config.yaml
n_layer: 9
d_expert: 64
d_shared_expert: 0
activation: "swiglu"
n_empty_slots: 64
router_score: "softmax"
router_cosine_scale: 20.0
lr_router: 0.000503
norm: "layernorm"
lr: 0.00589
beta1: 0.95
train_tokens: 464300000
steps: 7085
Below are experts of layer 3 (counted from 0) of a mixture-of-experts language model. Rows are named router (the router's row for the expert), down (a neuron's output weights, with its number) and show model dimensions 0-159. Each number is 128 + 32 x the weight over its row's rms, rounded and kept within 0 to 255. Numbers have three digits each.
After each expert's rows: a language model's description of what the expert responds to. This comes from a sample of Wikipedia text that the model never trained on.

# expert 21
router:134103173095163165152139191127069115157114104160116146114091127100098132107130082139127102144094128197157086122191132159154122093084047155092183115138115115090135121141148069089113099179186100137177089123147216124149100130114172152081165142138131161083146167128113110100196084143125125073119145097120093128195103096232092138098164154160127101133081150156086125156159139138109129136187074166087153146111067123113140119112128102081118101130136152178115118121106117122124109143117089
down4:156142094172204130113096131104102090159078116159133156197161136078151128141176134123110135160105137066130102197183098133109097167180108173092132161107146133105145108129180129100139131103141137147127149098091141078118138092084087191160178128108194104102174116155138167104154087114130028070103095163124144087127112135112152155093167084141099079099183131156164146101145143150163083129168139075183156117140068150121087127086113118161094103092158128087108161126117144148101090118148091
down5:164101157103103206177081132155130082135098200147131122188151146084165088169076130145092140199138154125169149119133156179129124138145066132091098140111106147199037142176156093185123199113125133099178077107157066105154093089098112113124123131143108116124129172102118130118115165151088117105130128148171092163101150115160089177145087120172112132153134097118114161106116105163105145080110145133138101145104141068129207124154148087118098135121182130181131107100175146128153097172104144
down6:142116086184140151191136094095117129157142146105118115110105118131134136109068181131159086121138100109126059165134060100123113163132173092214122141130110100173114055105099128100128119142194053167134087156063192131140106163135139136159180144122114119154135109110162118111125121117103171123170131066173136146078094133083083099094124115134103103193165158190149117085126149080144143129117122102112199137142127101204167058113117105146132126104109165116131144106107177136062137099135156
down7:094079163156047101102133137080133140095157117144138104137140096160116137144125105153071064097143178090160116201162124117102118177173189108133087140179121092087126118146123158191136174092097137132121169125137183131131197123130135107129115109114101140092076100114159179125121148128062065139196127178150154138184121135194088121110134152121117185121111120126148161084116127143163157109078113126154087157104149132060103136090142167174106163117174150106156097124134118058168176091156096
down8:169104111137104130111117182113113160076203069138132107212152169161124085193111122098120153105127163143105167180139129150054098124118084179145175121174161138126143103086129200164156130081157087123174117172148143155119077124135153143070108082158096138157114081089134109113208121121103158146166149114169135151095210178078107112195122086141138111126148104120136142078135131145133103174161109103110143094142152133127145115118127175176121159149107142105173119152146151163085105066105141
down9:131157157145161229149125207059087078118134136159162133196180127142097153089191201062106107174136069130118132137122144098113113141120146144066135146074114174132117189139107128113120117145154080167113144181124094103124161128136103107112089100071168111108128137114102071122113092133138149076088111127138087138117125135062116131145126085101136134149112050139124119156148076135172154161120187131095138173153150065112159174097142120119098082096093077124106124149115117175147118101131102
down10:121124103113118114052167116148061114181128174133131138157144110164100111154054173153130116125133124125117114147110114133049126119159136123164139177144136164077058125117197086055131198086115110148086093145158161103123156142141096070133101117167129106148139120171167079121133114132111118068140158141136103116097119142155135106143143185156171167153088106145087129100125140105089104101113062092148099059083107108116113087133133082120200143155101127098122043159082148115128127121207104
down11:091154107156198130205130143159173127149119141146096219086165118148164096163097178141070095106143125131150148118106122103046162134093155129115125090117153093083148122140120098159154157116126061130064138115087170126095153085119152175105136120112218137128134130037108123075111062144119075109157166138111148123151141183079102114094141125092127116098103110073094169157134116139091118134135171128114158209187160081104117109141116110123141155126149083162127168152137146137093124121163141
down12:124114151108093127137149137119151078100124061138123131155140157120111120117074088113138146138105106144147121124111110117111106112218179142139173111153108172143124132161156126177111145102156149164160152130171161113131150147082132192171092206138099181115208134135164075174179098166153081145144193202167126126108126109117057110097099136083100135112193080110090120121151142086068120193109101133083114110114210153156148102154111058085166142131155117109139129084141110120107154116166158
Nouns after a or the that take an of-phrase, especially measures like total, number, price, cost, record, highest, average.

# expert 4
router:161067135065152088134154142102119079149147187132160137145067106086127170116088121141143077105185119123093164114126045129118203155124144200114124141074110134057097127149164119107043107126092178131097118140121119187143121142127156186139136117121163130084153114135103161181203137155106123118124061091133122133092096132145134129138124147119130046124138070156092101156126153134116159150204136160096150158117165178137119092170134175112111067096119114109149159155157174149099123116128116
down0:114139139169111126118127094088156087130145152102177146102121136184151113068135162084172104188143123095098128074154081094137159106168151096144168094106094126178089136156147105130140137145219206143106208132109094103161144089110148070157148182100140110112111132111105158105074146091092115074128079135085100101097135132078150133155054172058098112148174089186081118137164113114147140133070105128109154142126155184139132138095112109145127131059139168158126143088153101099093127123172118
down1:140145161064078108087125147157167110177138184193191135048063147133163093136084139121092134100126097162104175143088169119096165187140104184117109156142164102107114105137131127130116136109147184124129107126113071117184117137121119134180118134163155167154127124121120096058135097103138114145107093107119154136102106074174146115181128153117219055191104110150162106149107100072094162153143113132121173177138133095142143117204115115149096115119161126181131134151126151124188112112138066
down2:108086059204114138118167087159160175115111102135141134180113140098146155073174114167089102097167164129067121144093123030145098132114121175146124106149169129093167145093086125162149107141122114156079143128136093071075116093122127173156108111124069137115094122097136147180129083112139108142166152115099175138117148110163136162134137136134126109095139197150132231107140148123154085160116107072079101098114181123177097115059140108099130167115154137126122161136094170114110064175124172
down3:045135100130202141122080099111088121104088066079158130157083100071140139138117204120119107157105146135090099106114127150124130120148205177157109134149115170137085176099130185148114099133105138089127149093134114177089111093133070099095126151124125187171149110159172163165087139151109132157123114131131157138148151126113147124125145157133129098100155156184108139132154176192159151147155153169081120156080177126127158146181099063170140072102142118126120151143167110140193172055193151
down4:155094077167106094104146119092136148168112144159163165186151125104161192168129118164141183125154131047058190127137066150151136140134093143109081151129128145088132163111139061128123119098144098165164108173141081162119079141100130063130130137130087155144063168161146130149170178104150119109172066119147150155118150145066104162124150093077164131105164110134096121105121163123143132157183151176169154167130140161141094101181125144109128111203085070127138124112101148121183111194108105
down5:103081109109116125105142131114097125155074149172145123148102098157093081158134255100137051160147083112124119141127111134154109133100157132108057080154100122108092165077120117103077154175115131130110120179165046151117125136079150109116143159127121136102103142166132133115166162123139154079149134083110157146141119080101127148098123140147127120208155196207116136115150167102139148118107156151136208141164124122141098132187090073125067105107086152090107123131199083112139104140101117
down6:180158105142092128137131173092135118140097163139162151193089107093039148106178133130073203159133142103183145138072155152084146132131053174121133195136136101184121125129181080107149086172143120124078130115084112065116151144116090116147163155120142138064129139137113132174128152088188124117085150076182130117155148161127118157131144143168147085152153124192130090148113122148124112140144113114079140130160080100150169119206118116057101162116073159113186103109131100103116100130150123
down7:192103126138115107135145142122106091144139180107135134135110115128168164066147106124150131111099085112118111152038121146043170112100200159096089124121155174119149141122068142157092107123094123117135084163122127139112103114138126109074197097157112001134146162127103138129161101145136180160126150080154148143138093128120132127124140133056116096101187147084156146116132078163166075106155131113128161119131160093091163164106119034183130072101121100116168128146068113131141100100104117
down8:070165155094153077174142089107149080184116163146126134169124145082115097128103082112144059141106105135110103119192086157186140109167099181109121135146169167125118144075162137154143161174118146157112146089135118153120150098091128113102134102102121164120135094093114127117132102204063161192119083131147149095155144081178126076129098062138075108131132082178166165124112200167136122088143149089147117134222162130144088132114118130118193095116104083140182147118172100160117160141113148
Closing parentheses and quotation marks ending a parenthetical or title, often in tables and lists, e.g. (featuring X), (semifinals), "drawn".

# expert 26
router:101150092104139143173124134112155147096135103154124172082148158091104160161134125162079139133063191105130094121113087170066187149110069136131138130133120131048095072080130081144115145138160134043098165185124112134098163110201164172129112136131152157086100125124070167116141140142148176124128090090108151130148125131157132125084137167148082127094139105148092155157132145115195216195196109159080135149118093185080159123117155165145120131127084124127159142140121132194114167115109121
down5:141127148124162086118085184078135126087135118149093102026181129090102183095126074153099148130106093131060193132135101156089144143121137146156115076142057103092167079104089135158153111065112145135075196115155075119085137132163125184129140084172101196142081098155099112167111134129155132147148136150140092148117099150095134103090129112173087119109097149152096132143120158174143154100149149159114080104106134190076186206133145169108110147138116141132153123108150087119101135154095156
down6:072186103041165145155132148125123058128154123095191183118162136137100111102144138133107133159094115123107135159077091114095160168185109130117118081182107162130125109131046093143107144163091130118109198112125169150154163125207082149123153119062103154161106124084143137164162159075125121091114149126165142134103114162138115153157137118088100100191200072112100180157149081171097156097115120123065132124134140111176203140130115103108124112142054116156114134088123113149122131109116098
down7:134091175069142104067179123145107127094195151087104179116121093148118070070179142140129124187171129144185099068093166155235086097120104159111132160072153109136131155174144183133141182120060141154137191094099121082173119192077091141151108133122145115124108056144118133133087139110143108149082135167103123109153147128093141138116108164117138089125101113189124164088128151157157067103172131106146142147120171118119116142165112096117144116118106186124123143170108123114154131108154082
down8:116155103113142210127171114121173169122132140166082088122107112145103113083140161162152109123189124147129135142109167118127152108109104107172156137127153059192168187142156113104145190131114107137124064126107108156081075129118181130166123101145076098116133123123160114129127117069108121125051145125145118099127139140062062181129128156155164175077194096105142130105116091142120092122076128164095141117110151161100137126118115133146153130119194185186153048078117103133159177124216115
down9:127148079121139134146190057079084149177154140083145112112116117133150121091146139106115141161111151101104166118141135040160110161102144077099107146112114112107027152086150149147169120142105137081137088193084136183161108077173147116145159177079055188159132141108134105091090135155131090105059101106124097126106085129176159157099065091149125133141145133099124094087076087084125129119127168127138134114111134124135175149163094157166074087179110147118103123086076144154112150161155110
down10:114092136108116081137110047150085122172123123128099137135069094127113123066116204066077171100150116151130160123132088120135114120121122068137171144126087146157148071102124143130113135092117155146155100141151129129106076112153067129134159083081169072128157124182093165097185184142137183168172099151148137161063183143143131194136104125163115134106127166133146143168123085076192143176133150143158144135192127093137109120170053153149103125103178125140163182121162140139071148147118100
down11:151139131171118135099112133106110098186177087124126174169105154121114153183075104164135121105126145086152132125083149140074160115213115151199148149097110175142149072069149088157162157152142113118152118166132090100121220135159148118129112101148138098094128103159079111132130142119112145106144127156102145155164124171171136142151116112182093142080153090129101068124102107143124144195163084118150131056186112153045126134166141117107065140180116124164112149140034113151116109181153113
down12:089159237130054135155132069130159133122112137102077119146148141135136099137132135114154169142141118115113125133134126139092050095101134089133091081115149112125093124141098101140146133142199076139126154130070177162124144181117162183094128166103094109140096206103132107058124177145136160119153139167119137146172133248158106164150138110113171081143088164145094129158119128142159133123162167114066109129111158142173146112143144098101172045142114099138087105183120142148137083156123112
down13:118087112050109080105128119113169138177178142121179126120173055131108158204130106175137111142152133109177140188178173131160109055118115128125106134099076161146174171109136116095175161147091152106079112136168111059122109118123109110169119150143184087164148121169106128089141111136109155072105123183117153138108139124122088119145150124152165160077078135191152084099094160125172083147124132069141160112108087116120146180163126090170178106178161163142160136133128172153110068157115115
Direction words like West, South, North, East in league, division and place names, plus movement verbs like moved, went.

# expert 7
router:082160110122112089152115113131111149140123149128186088130120135112100201195137124120158120122128121149117098107098174133113114141128100127088143120100169118118058052139082103156149088106146117133141131149203136074095154173157124121168103102180116183112202138173182138110173133134120117131178123055152062156178121128077097108088107147160150097101113100158104195126140133163149114177080101098156081107113134191140126085148133147148134065116078121139166147166142040105087125106160099
down7:147115111107154151123130152169129116107125072117201162096112132135184144113121167084108125086144085156136158099117110169089100163127119153143158145182156144128116152136154174105122045138097111097151123164131166166057052145089143124133156142145087154087052105150121129118140100190120100204104105072143083130108137117121126093121123167136092125111103103164185155083105149139136090145069099151186117163175170124152172199093125108088101090166171151089090092158120135104123109085054148
down8:200146130103103133161103117098161102139167110141130113114122139156138148174099153170153145127152119088106183098111089137098142146124124151062100039101135136124092143108145102191142149060161109111156191181148123109170120092190151115132144173102133199070080178082132174098120157166120175124180127094095120115150100093085152135088135104127050138131112117123126168115142068114131146161156078155117102152132140165128102145030144201107146173155095111192111099113130115141107138111158150
down9:138160115152176137121089148098182129163124111161123153157117098134125134088117153119207147159153106097108112100088143132116128141139087131091124127098076120149131180066155176142111169135162104159147121134116099166123150151128195107157159101155141146115116110129135129182181103108082134146118178139142136143121130065127172129088072154111216126149092129248162080084145121074179092072047150126184087093148122112125117156160114147164089173142140081163138105120070147094101125166153157
down10:173134145147111174165087117142096101084092103167082140115145116124130164120120151070156135163201165157113133116124115117130113114130167108147166157158126153074099096102143113155182173176121073126088089197109154152106100115150152136159132206082127120103125142135132173147126139131140192169142055157182092108208141208140140157128105097126125101111188133046163127144129159121108092126121121131167168125099072103086188107067135117140171148123102120070133176095153120164075138129129099
down11:119143115132162122124108168053134113126129136118086144173099184112178130140135085148116127161085117118165110081128119151109130157119151100159140134155119149140155135161123170095084082176131131104144194134137155125104146134042136137103055139118091077100095136114060116157092108095065087122081096162101106078157139098136179072198066117119150061162072175141145114081109105087117135153102093109150128112155123111106117163140128131171114129069115217175089096136157109097115150070181123
down12:105108115087128089194096114100073142118129117174144138166120125118136146079112135154196131164106164156121130150124118146129110107072161104179117184147136106127105143068134115121153171122136130188035181148154134134071164159175161102153125102123080134094161145119100128055162111072127121110150102155150145133114134124092123177121073081105136117118095149185189125130074174165166090094131165062115103221121159100108126094175149140149136122162122111105180131148172079069120158148152088
down13:144112152119079104080118180127080040101096141102169165141115148140100125117149129116144068130107184136072062198135117128147148115148096113085152058124086129117093128202103118121107093094111124126135143101144119157140087129124083109189122100160082123154113080191154089125109188137154099161157128149134103126122111217132105077117086097133169186094102100135158116110178128160086205046153110151120126139112115134125147129122150156105126106097151110089175190159129076121097108156148131
down14:114155152161161142155116139120122124152079113176119154105157095168111072200121118142086154164127113120167116125118174081110153096107092173124120147163112124183136135197082141129122153182122148166146062118119153153156107095114086134097093169154141148098093126142125112165094145156127173143100107146100118119061114114133109151155095111122134154178101178169105090124162115126073185128155109135087186157178103042130180195166143107061169173155156135102076053120125068093144132180129111
down15:172151099109053148089123177103112146135161166098057116131071093152101100183125102166169146117118066159118075112074126112153103121110171149154171067125141124183150124118079188075165097134149124108130088168181144140118138127106129122133112102186135046148088081137142116157081067147135133130154126130085098162095108192159163080114110199131113099139136071133088111165089218113142138151183127100101174108106150139139108116132132126117141090116109136108141118140095154096101082185140127
Early word pieces, often capitalized, that begin a longer word in names and titles, such as Ex(odus), Camp, Dep, Ann(ual), amp(hib)ious.

# expert 58
router:140131123076164095124117138103111084127090124067162159148105135041146116134099102124105109175126129128122141124131123119093161141111151099106089116076160138165119097160157126105063099094116173076129157162116114139152151133111189159083088149182074142126156179142142229137122123152127082122104074115098115113154152138090171219128135179125166117122246102140137179148137148128112108125131152126082168164085050184135099115105121134130089118117181105111129120122113132122129149106207107
down5:148091158133183121103076170100111129087111130136126140125100143095119154091159179126146070117149151094109055130092151104111183155138154093140119118132195132166140121144119110125157102103118161108140129122105140159043133121188196152137177163153168073072129076146158141153162137147073157163133133090097109190116148136101164104150112119142049119141154039156206116133157139127083060108167114151114151060114117177152127136130065114104124094170152103116146095184108102140129159141095158
down6:124113167146134169144176095081116080164158160104116110123068157131123113119117126131090180073107124188128099117113127061146111137078160164130086205104091102177128092128124191122140145132092206111059150165096177143122148151098166154103173200105150114136126139149164085105126123136122155143072154128165103147110191135173099081145102113181096203131068139090100093085158151160101171106175091154132089092120108104118136122117141147155139149118097150142197079131099107115179126145159132
down7:107098128127114115140109093093105099100137074152148144160093136106143142149128169109207086077174118092110081131035082099163152101111135111133093075158100117123128135143120107071112136155166135136179100138171119193114180079098093217178058156170140121136087091102177143174121158199123135073069118122133131139114166096144132117096166110145102070092118097090107150112114122127129121070114143108151172144130135134142108114130106155141133076174181148123156170127138097184056160111114151
down8:070209128064126143097156109161116122142138148092075129173159137130097163146076211143102140121166123111121047120166127190100150189141097094157149134104126150097131110126172168085099159060139173094148090122094192054093160094116123167055096120146154094117150137125124149166159162119114138115088171108124179095089136160193115166166129162182113110110119122056112145126148163167127134123117165106133114153104138111120186166173126177146151117159114110156133133096116085136154149092142146
down9:142139124166109166118112128167174189097083123193123140100149139106090134137163166071103136107124149108098124146109113128163064100151122112095106102059110168138117127143121143135159152149044142079083130157152177108119101089199166141154161118112086106071126107190103104157071117114132171117146093098156163102109072132118045078175150111118166140144043140123142077100095079148143144126205128113102140140150076137149196122087124105093157136098135172152120102153099121135169129113093173
down10:088109134090167105120164086141102112137171141130097137192184163055141129148114079087107118133166165163130086104193167129164114142119155120132135089100128170096149117151131134126141164118149131121142149125171144168113149019111167178057163172157124116113102064147093129130082100105067135145115170083115154099169062150070123108102120164213124131083167093107078125149111081137123121131126057134106151076094111137140118128105129166137199093146092149122082134110148101143129127125121184
down11:080219167082140128141098080161178096140141178133126080170089156167134081086152128204084167214068113181116084144119145118065090095130222114142173141141110117173158115085175172123119124133098170116126114122141165147172091148084128105181109093149100138135128135141164170145104118176120093120143135162137128125112169110110136098129143126113089115088096117124160121121088147160152141121134163143143122126160097153155089069138097161169119136100104104136145130071127125177152139178208095
down12:150094129152149168106101155098104039139210169106138104145109127134095178059108055130098129162128113146142105137157084135075142117132115170090139091139126128149103113121172138098130162127121126138084092124058108046108128096142168144093103098134085127115166118037120091107099115105099115144108116176188190130165132086084115119121137124111095120082127068106164108139160157127098099147114137110156144136158170079151150104112165136068143094072072094075082180117144136112108167069120153
down13:106064119070142176140126097162145132155142120107130105132124106088072140132108119089112123136090164168167162189130103136132058128155106114143144181095077080107151147085128095103101105137113103158201112111076165108149115182117096085127137135114087158133181110122143152146136118107144111172050081125160074114147147155158094140093140176151117131123120157172133088084111109167106111156063143076165082148177136208164177153157062079054092124139125162082127158107093164120118131131115082
Periods ending a sentence, often with a closing bracket or quote, plus clause connectors like but, however, and semicolons.

# expert 63
router:079125128137148102176131074162085169140076161090054074154113139137111144100112134119085147136129098216124056099146131097122148130060118103132060127138152114127129117115090082084163135069207121071167146103162179137123104149110127212062161100139105143110135209152119125115175130120140082133128125080104101107160124152089133168099150087106114123137124116173156153149146066162151120117138052120123120187145104116107127180078155119141122150141137107153169131141158151112111159076132151
down2:132168121153096129138153173164100086147137137125087193112178089151146160130148097088092103150149180145110132181068064188107140162151105088142101140172132133171061099146138149151164085166169132115195105131124126141191141101130139123120119133137118130141104180181109092109126108187129197133130122106128121139084094082173153069132069127071137119113100104157116185070138130140092118101115120155119159145124152110140199131083193175202153103144088131129112095156111122138164169167098065
down3:095158172117151120111075153104137144133083166154156166154150132144119151109126071113138088134135063054165166121099145111145104117148145166175106206165109088132125139154146161160119191104143136073103113224134157183156122150162104149139159131118151166206138135136084178119087172123113103104126116079121102151180128143141114145083100163144197128168126141133108111095168120126161128074160079102165151158166099073157164091183110140056092195170111107125149145127132140177135133084124113
down4:179115134181138077152124159123086232128132148126143157134089124122107077059172161090176145169141124057136134144149097080089139158129128078208117161134145116210127157105125138140171103107160083168179163160102165128116148143135117094136118127141106103211143111153149125120132151101143145157143082096117189121113138116084132122169115122118153122167121114149207142146091129181080124104120134156116141155147197101104139111131152168107110125189135116104142164127124229066136160120102121
down5:117100105156109171136122124168108067156092128146085094050174069060185148094099144076099100164115099198092098062164142085157153114105145131141159191158146111106111082112089122114110117128151164071106079112141170145104104122153137065086135173155152109169123075109123174132134174154109137148172152144150135147102089105176063075160182125082112152158139118125165124066114113134125123071130156142174115100115127099113178152103082136115131132183118140172148085164100129169130163140149147
down6:145114098134156105158146092118109151143131105135110138167121119117137125152125155191168144116110102128084135119142104098069150106188174105127093119194085170132090156141160140075108038106100130060120130126191126128170139172145162099083095050120139147177131091103138091084161156084112190140138093135149133102119143067103146147164084178121175134125176086179136121150114172153205121162163192119148155156084105094159135139127074138130121122122112082159079068075095103118140137177101154
down7:105129160114114124094142169193149117156110113176130148131144122099116138136109128085205204117113093167044105080117092058108130074145170157100094102100092159145128114178150108089166170143085146133103063055178098103164141112153157083117128074131160106146167106128098160080119161119088144108093107085099041108110132125155106114157152149097141059184136133156131083140160167162116093184092121097176154148188172145118089120149133138128124094132143119099124161105092163136146091109128131
down8:139131177090090097155118126070069126094137098071071145112145146112146163141110159058052117159154141125166148088103104139161120145107152178157155138124179185158068125140144101153107125126118094123194143147105107147150095044139142122122120149159117150126069144147122123139142064104139163170170144147119151143115152120188114103173111167125165140112082095144214103164110084137121135159116187105099192082117114114147130130145060089056091134099122162192097083133167121145155159132121155
down9:128114121097068083099141136100126153117080153123078146129122086145111130094099166079122089161130100105107151160126127096151144131052066137124073171097106128124145122102134176100102100140156143152127161161107119136110173182129142126134095126128067086147113126156123157053116155124117191095118045165188096103075129053103140133172112101126101116128178140096127103083129164102138147104111141092121095123138045181141108142113205168129090132165180175110135158144178150127105134209116191
down10:131110100121074114133104125114135133112151115125122112136151131107183125132066128199100118110134112129100073095116081198114124153115162179203129125150127136120138088140132131073118141118107111112111127160169152129113133143122146151088103080087126151201107145089116055113093147135150126149143125098113104049156188108108084121162122095126118091115112131107094137087120177135089193156146124149143095152082149038129120074190129132083026202081154050116136112142153184154110152106101137
First pieces of longer words after an article or adjective, such as si-mmering, viol, differ, pro, influ, val-ley.

# expert 52
router:139167082085128164135108140161135122100130095094158137108125093115152152106098155136095141148131178201194060144158103139141157117113093119147172116096074121130120117136173095130160089106129070105176138087125152156066143113156127098130122135161203145118127169152128126176122167144109178119150060088157100115098188111114121128121099120100148111121205145094079119138182123116182139163121188165056125162057170155120109159105179090114093136087092138083150083093114111134197087075120123
down0:126101099120104126107081097106082114100089144087112128148131115135114114122068147197141119154174149059087106248109054141108065138155144146121176096116139109114135117185114111143153153085112124193100162098121140121127125170107086124147133123098189141101126132105136150080172195134092111117111124129146147126176113148070149186118125147137152116154160102108092063085081094094157153123182198082139133085143126128169151143162110120113123187154191146182148151152133146143146116063154143
down1:142108113143157145125108096140110160119167091084101158127132112120198105168117159087119150086125125060145108075129104102108099173151107107127114055123092079148159123099112113113141089075121207166120116100132154113123104201129157238101096151110105134160139053123144136132086114096053099170104136174132101114116118118134123150117140122141148096162168131185130110097099164090128119117151037104140091146159120138135088105143084104192146180205163105094132110093161118147113112136195133
down2:161185105130162120103134114124139144096120153144127115087120122114170111167114125181089143149106180162120148082078140100175137209076091142108202147139142118115061138146139089183143168161119108135092186149146169111159118124091162116133149150057113130131115113124078067102098169072105150076122128092142158098132125150131125094130098103133075084130081160116152166079117139133112196174212125150131139172159118170073191055128157094120115117159151143140159147087193152161124142163138142
down3:133070071191113098094114161132149079114138099092119160144133080101106130087073138094119108150135093098132155098070137152111115153058158173134093125129105158176153140145113117173116149111157172166161115127115152128152094088111180069133145141154090112130171099147055113122162130094164139139078133116119155115147139120138170146048140102224136127169110126150110091108160150126100075077117115122151163054117122082111106191144083058175104142099153133141170088126156103068116073132169148
down4:153065121122113136184115215135087141132170183131098081064151140139097102157180121097135098155062155077155127096152112086082157161109105133170106145109145145091080165089075105154125134139124108086134146184163123134119136110117084119084135109072138129148127125161134155142070070140174168195112147112115117124188156132091100121138121112185147103108154153143200062098163113096136143117124080177056090143136143158120123160135132093182083164135086161136119131163088097124118105068135162
down5:060131117080138115159158183123061115106132154133100142133119120074175130059101179113183117113072099152173176144119137147132174079123168165082129103130157144140116110139159120152060115089104135146145157124113135113115134086070096137225109093178139150103110142102139079148168124133127105081131171164135150136100150123123168149144135181112122129112188125083097164086172119163180133160067117098049153155144142097093164086145139078144090125167106185122116136142081105126174094143186149
down6:103099117196154175216149174159144098176146162079126138093109129145096112165144144129095110159123212098121095087099116079115132143109192077106108145144112123137125112069159102148132167165112075144128078132065147104136131184151101103120089134167183120102116161097111139140033115084124135091148125154198112117136169146146118085121142127113118139069105139109071088110076125141149107099131149131102058097085127151107114148173082087125156103079156123136121139077090135096084148138105189
down7:139062112118097140088080138108102169143077127145093120103123133157122087098173158145139134090068046127152174122121146075095086117126139166136120065175137106132141170173097152138128115169176127145128122124135113139109134084047172100162083179181151102089107190152154116170115136103082140136157131077164126127122175161172143087099110141207052117123082116192107098118108089136136077117099082130122162097137097115135102126169120145185130120137115139133088198147159167155113087134164169
down8:123128129162143158084102132197141133133140108210167125145087114073114174164165101158216151110128140103106131134117151082180092136132167136099177104154140168162088172108109110138116144152133181149119154158093102071050127140100050139190180078156099097076128184125139115115139124213087105113106156116110105132128143132139091176163178125083159105183122147138111157138087147115143149124151143133123088123148151164100175148197085074139115122125119084130081112123159180103129136129160089
Degree, minute and second marks, decimal points, colons and slashes inside coordinates, times and figures, such as 37°43′25″N, 06:49, 43.38.

# expert 61
router:142118133164144115160112102101077127066149157106125134062117083184167095134119119163147102081130142121128157155124153089102094098122078167123107114039163135081122093167178100145132091090145140102087102130086148152108091197176101168125123118125135158130148093163121097211150107150055092182152111115124135130162099123116154159077107150127116162184116118175118138144069172158158186148141151190135152092141158125163114113089130157146178137145080135099150126142128051126075093192081113
down1:183101102131098146205137124136125143154127078149151100110051114090123123117174170081107112139125131167137136115184139176095123116111129112140135219095103078147173150114075133119080144148143212096175062128149092183131117176072107103088133121146095137110147085155111069171180123099155117169113172070131143141166082159082112123060081170118122143149122140119112145125139181116118090096126126136129143182109153151092156080104179131120181085151104119175126152132147160167172158151104133
down2:095171128172137108133121106166148133100125149128133110161123152126126145104128159142113126152080129161134132102100164074142096124131133146125126131157150113142149097156048120099177054097177105146173173147123108141175126138127134168122142079149098179099131077137148126100186072108150199139144104095127162155101156102157177196078105175132165173133128087147092195147129124157097122155161080141121087062065159135194124071125095181076109086124133119097117189123028124096156110161118110
down3:185166131117159056121169119138133168194099112138149086146144088144102074123118142118142171115087131158200124164131105159144113156116128112077142144169117158151102130146119110129164117109145099122128091128139150134087162129140110129176087142120135086129084152118098082165095177106163145104072086136119122155137205141122079178176148145093140068039082132103118159084206056157141105123181109113133153177133102088117119216148099173129072127133091123145118077108107067138149101126163129
down4:109095135128059103084178187100176132145168155125107100155093077126149161151079122121111139153131053151150100057140114123113106135139100161105142125129134116161138174130167163098128091140142192161143137075153065123074114148153125102179070215130083133126162146161131105126186119145175124161156125090188166173137163082148158153075156121111118154103105148085149118153119157144103077165113141200099155128128160138119132146150079147148046142085105059116152154135112143147164135150183135
down5:071081091070062133168141118055142128058144138152112174119112179160110147104139141128109085170147144152159134093116117148109159116091091136105117136145119152076084164133106128132096134101111106137147107131193232171106085157149172157141147189152091062141115148131122141151136180129117103140132091094130098134182184061166126112127134121137121090141130135161139107100152105088173067073120174164136123124136106172087132104200102083104100189095121114089149117174103112108143100127118057
down6:160134134132204138194130112110114165152187124118085137107143130170156120147187139182086113156156098165136151106098158158113139077062064096163141103132145070141134109089146132164106125109115137144158134111160148081170145105186124100089143094143104157157186137165215114087169125145133113084125160091216123140140137109089116109198174109113134081100174109083131142205111078113141168111146153133105155072106153153115145145129112160161116108125109108150140125051185122118075112135087103
down7:096127086159133051124077193159154117186121178181111121109106124151122107149137117130128128106133087154206156122126122128087123151141101089133189083081171163109140168103140125126162162112054123119116150111087165055069136098122104126162151159124171115103149090170131110143165108111160150193182198127102166140090115125154145103080112105120134126126084118154132179098107176100189122139123125105076099192070140112156091148160143091078122125137093092147150117132105120095163109117199068
down8:113078139160120109167166095106184126188158131154151162161203109128109177189121096141102159186114130089147110119103079092096114162120120097125161124104101180098144092113088106147128078119150097088108143126150138151176161086106166111175117110109131104132173148147111098136138160168103159097163172048119166180071106063169142142159159192107112091127145161117170188168146154137117146114129132042143171092136152105105101098113123153179053122139076118130146091069114136172109110127148150
down9:111113095134159107111138133176159127117176126118157099128075160167095063143125091129093100112145146154166155101125146140180082147124089121139126155214091191135117122173125073161122176128141158139053142114145162140081082108143102086133124129114113133182126082168083127070078154138091033158134148216120098119133170119145155105111118095099106056167094183136174118141111185139153110103119112135144134106141162205133098121107065117183140099081136112186149124128113122126105155147147104
Middle pieces of foreign or unusual proper names, often Chinese, Spanish or German, such as Ji(ang)su, Gu(ay)aquil, Ge(or)g, plus common first names.